python train.py --n_head=4 --tie_embeddings=false --batch_tokens=[16384, 32768, 65536]
Below are experts of layer 9 (counted from 0) of a mixture-of-experts language model. Rows are named router (the router's row for the expert), gate (a neuron's input weights, with its number), up (a neuron's input weights, with its number), down (a neuron's output weights, with its number) and show model dimensions 192-287. Each number is 500 + 40 x the weight over its row's rms, rounded and kept within 0 to 999. Numbers have three digits each.
Before each expert's rows: "gets" lists some tokens that make up at least twice as much of what it gets as of all text. This comes from a sample of Wikipedia text that the model never trained on. Tokens count by the router's weight.

# expert 1
gets: "\n\n", "0", ")", "| ", "- ", "3"
router:497566425484483481499510467464477463472441516517565502506458435494505455513544486470491510555450538583488509480454556522483530495469472548513525434446443498479464477473523531513439564467503498478469501631499501499508616550687492491510433478562544556484481474552460432514472466454490557540
gate0:579498514520542466519453531505493535539465609453421506482515530524440530527497486509525474467441561519462490461434487462526449480520553546487488436516509544506504488469520576412469499508512483538453481515535496529501525536456457476451483511452529469519492433477469446525504481488518498554
up0:528492435559525564560475551502522442515461468500491452454455458485510516518467515467415470450493527543463483482564433442463506497475466511473497521509444500478438497494445487546478480576474495536529476532591525483496550579484475531515484495480523560489496550571523510491558498443477538537
down0:502479473535574511490492494444413488408507484514547482516523475544507553523588494591446536589564476525388498487527513554444459458518472375443451458483501554419432472470463484509483550514450454521459548394560477554526412499562535482543539467578440471485510509473464415484504478529566512467
gate1:545496464501492473493477505527541517535514553455490491427480477503515470479598525473523503469496457488493429457482575563520523473506453467606483495474471487488439565513500427508494491473503548394564553572466551509460474508492481438488552560521491491414538499439484438496400512512460390519
up1:526499453452516470564555474518530505504458516502495522497525560524474483534456538447473497446556485502542576530576518504476495535424550541496517416453537482546457525485526454505510523522498477564452425439541493450471515473526497470448511470516491451493535514529509491606476501458545447485
down1:473472484449487527512448448491494515509527495497482489509520440497488458520441429525494509566501523518439488492493528515490528506537521527490539461521520492412492511467481532469498474497440514453497503527544466450551568627522524452511474467483460494565466512457522465413558478484449470485
gate2:462540519515522506505483421543487517565510455503410516536431517504501494413561492474499514504540508539515461551484515469465552459502469447505519519546490477521516549603468496510514472439463482486468478510424476469535548565443496512509449468521517495580613406511516447537537533507463479492
up2:516483562483490494502466488479458554547489480510506491541480510475465494522495494448483480510467474469433481491538518519583411466501488443417532526441523489549518495461593480362490481535533452501474493476520570470445476427512486492530558497461455466533461471439482508456459555533532507421
down2:518520478567535541436459418482530537461520552498528513473523508533498509547451498496492528494486545530493476526533510442549495469551529457480487614522540448456496472492508450459486562517479490431446454534504448542572457468493519382434482486514435481478455519562552458481499447478446448575

# expert 2
gets: "1", " was", " is", " were", ",", " are"
router:477494473448514468513545430423469455442444515496591555541474442425560494516582472473501548509504541505559510505479513527452528488504510539464492446468441498517476480461538570504559532480559547433522513564534550489530552514535483519519472545535524495425467527530506443493472530528498505528
gate0:507581453481441482448483468426477569479478465497494537498492448455513477460573528496544497511477599496497488501498519464453542485453425544497481529515443495474491502512547458530476538506491562491554477561475414561530538503451459488506495519541540466595475387481553493448532536462510489495
up0:509516511568549487523497426536484492563471573475521471508543480484563453424490502466429477559458423530503456468454565525547485526488562447529464447528498534550474495508504586442521600522533510535478473473604577488518486585520535566505464534484465513426552566528496517500506486569525538491
down0:466547453517499510475514536438492453462524503466499546526513464528503510485494573516540453458485502544516486578470493481445549496451492520507514475509501534494518495511425514492528552519537501444501528436550495474582568475443469503495568518451486481427515528484495511467448521548408539524
gate1:496525493521527487422457573482544506476497496510497512511556424483477489534532507546545551485453567573501467571508517532485555491484514473458593433594532485505450549489469510426526444465510540501557414463468546418471477456537486421543573471502475527468484482544487470440434476537564536570
up1:443544475503517486528481466432525491502459485534516435557541475505446528414500472555464516539582504570607509448475463424503466501464490575501463517488446520504611506490463467556442558501546459477488526510491500543533515475462497463474495447430495505469403546502507516476574462465505526456
down1:493490542481406492474518525504487491534452470489430510476476498547454538526469561535536498479448449518506477543498443499401528474469424489503469501513478468479472469492504440501596498436475500457445541437493604562489503462459499515525521436548465502503533569431438468466560514530503483465
gate2:529487534462514460493427431505503495528517516481469535466496513627504524511485535476509516478436487418492513537485525532534556485515491496519489534495570501509472525458544542525556540518483511485563554465622545499393512481575475560511548557470503462503502539576487545495491536486464455498
up2:545496466494488527503486465491535478476498548514545466518526480480481473507512474359528459452480498493468455462564431481537516480538462460469566464492476555483507557503480565514481521443465514381554453485504539482454539469512540541484512500449559470480474495532491538492435500507460460514
down2:543526438504502514488469540493517459493518528523485534556415489475506523491476546517539451552578514520500539527486561452462442523471462456528468564472602457527505436480549469482460510505494484487514523463494450538483340489559509488484464458495470491515474430511572501430515405516495504465

# expert 9
gets: "\n\n", "\n", "===", "==", "2", " ="
router:382509448477538493508486441481427403486478487491540534552490451502506494474569461430512478500485545527522471471466511532506510485520528534546464435489484469534434469507495543486483496406520507521531487575515536455511569534604461534559404502512504525478502522542492472491520498527479532556
gate0:457556544440498451474524528506611530494482526481541455568478510431518470406488487488456519505518505524537501497493529506479479499502467501506485500478466522541442526485490529392515470439471590551508447516512473513465500532471562570446530495505508520438493508470561494473510530532482475539
up0:465502409486518511488412550505505532526575473503482498528510490503534511435527555497547550463460476450472458522445463553465583493469459482492481467534547528418451504445501457549456480497477480526453486432474491460388460466447518503468505526561460465505521445480615503494525506487448477379
down0:477533494559457558465560489515500470508444440457443487504466525482499443528512498448490499492466509498444488454421541542427547548472473551464537458556529502533513514493514517448498511414507496561553446533550512418512605439515395404438485510484439497488528547499474495508526510533542504448
gate1:481534475496467434432505551490507565552538532530540521441525454553445514560502508460498456524564504475473443490483497514522495504514427504478436530477507462518463441483450436512551566508483522520524597493488548426512541502518508504522543514477414530487425521455522541464495426453514623472
up1:498514476523457442524502493522472459522523510498557443522534459512530514454469560540534530531496505515446463498532404476471504494440478479475572530496462517453563500550600450470482507507490493511531550483475440520500543551546483536569539485479478467485471446480474509496446484465557426597
down1:476494549520523545476499517531433496506458467466410425524490519511521514552526496518562534582542470462478562479507506511512513463536526455525543517501440468482508506493514483463551468503543479512482447490497492493537455536448495533498514468491455517503510496543514466545561458504494471558
gate2:522496494489558406519485531447474496475513513540467485506523549483441551449491573471491593503526435513417488544484548472508502491497457521476413524540493478473538514493511430526536593462474563402518523564504506521405496520416441486512515525481466536536465493523454498549530498511518539508
up2:540486507459484578437510504517452435489484505480520507442457462538590544469499538525481530506496516507552554514429470540452517489465507414573429532541535452531480533486445588542505471512444469434557502531507523515518458507487547480516482424498479506461502548446509549584549510531461505526
down2:548520473569484537488555442495558570531537468512522500452491535554515476524485426482499502558439480495435498486529550488440474458529532506531462502538463522518489513428409562480429433575494461461482589475506485426446419547508501432514521458523485509455535466450504500529513609495553505515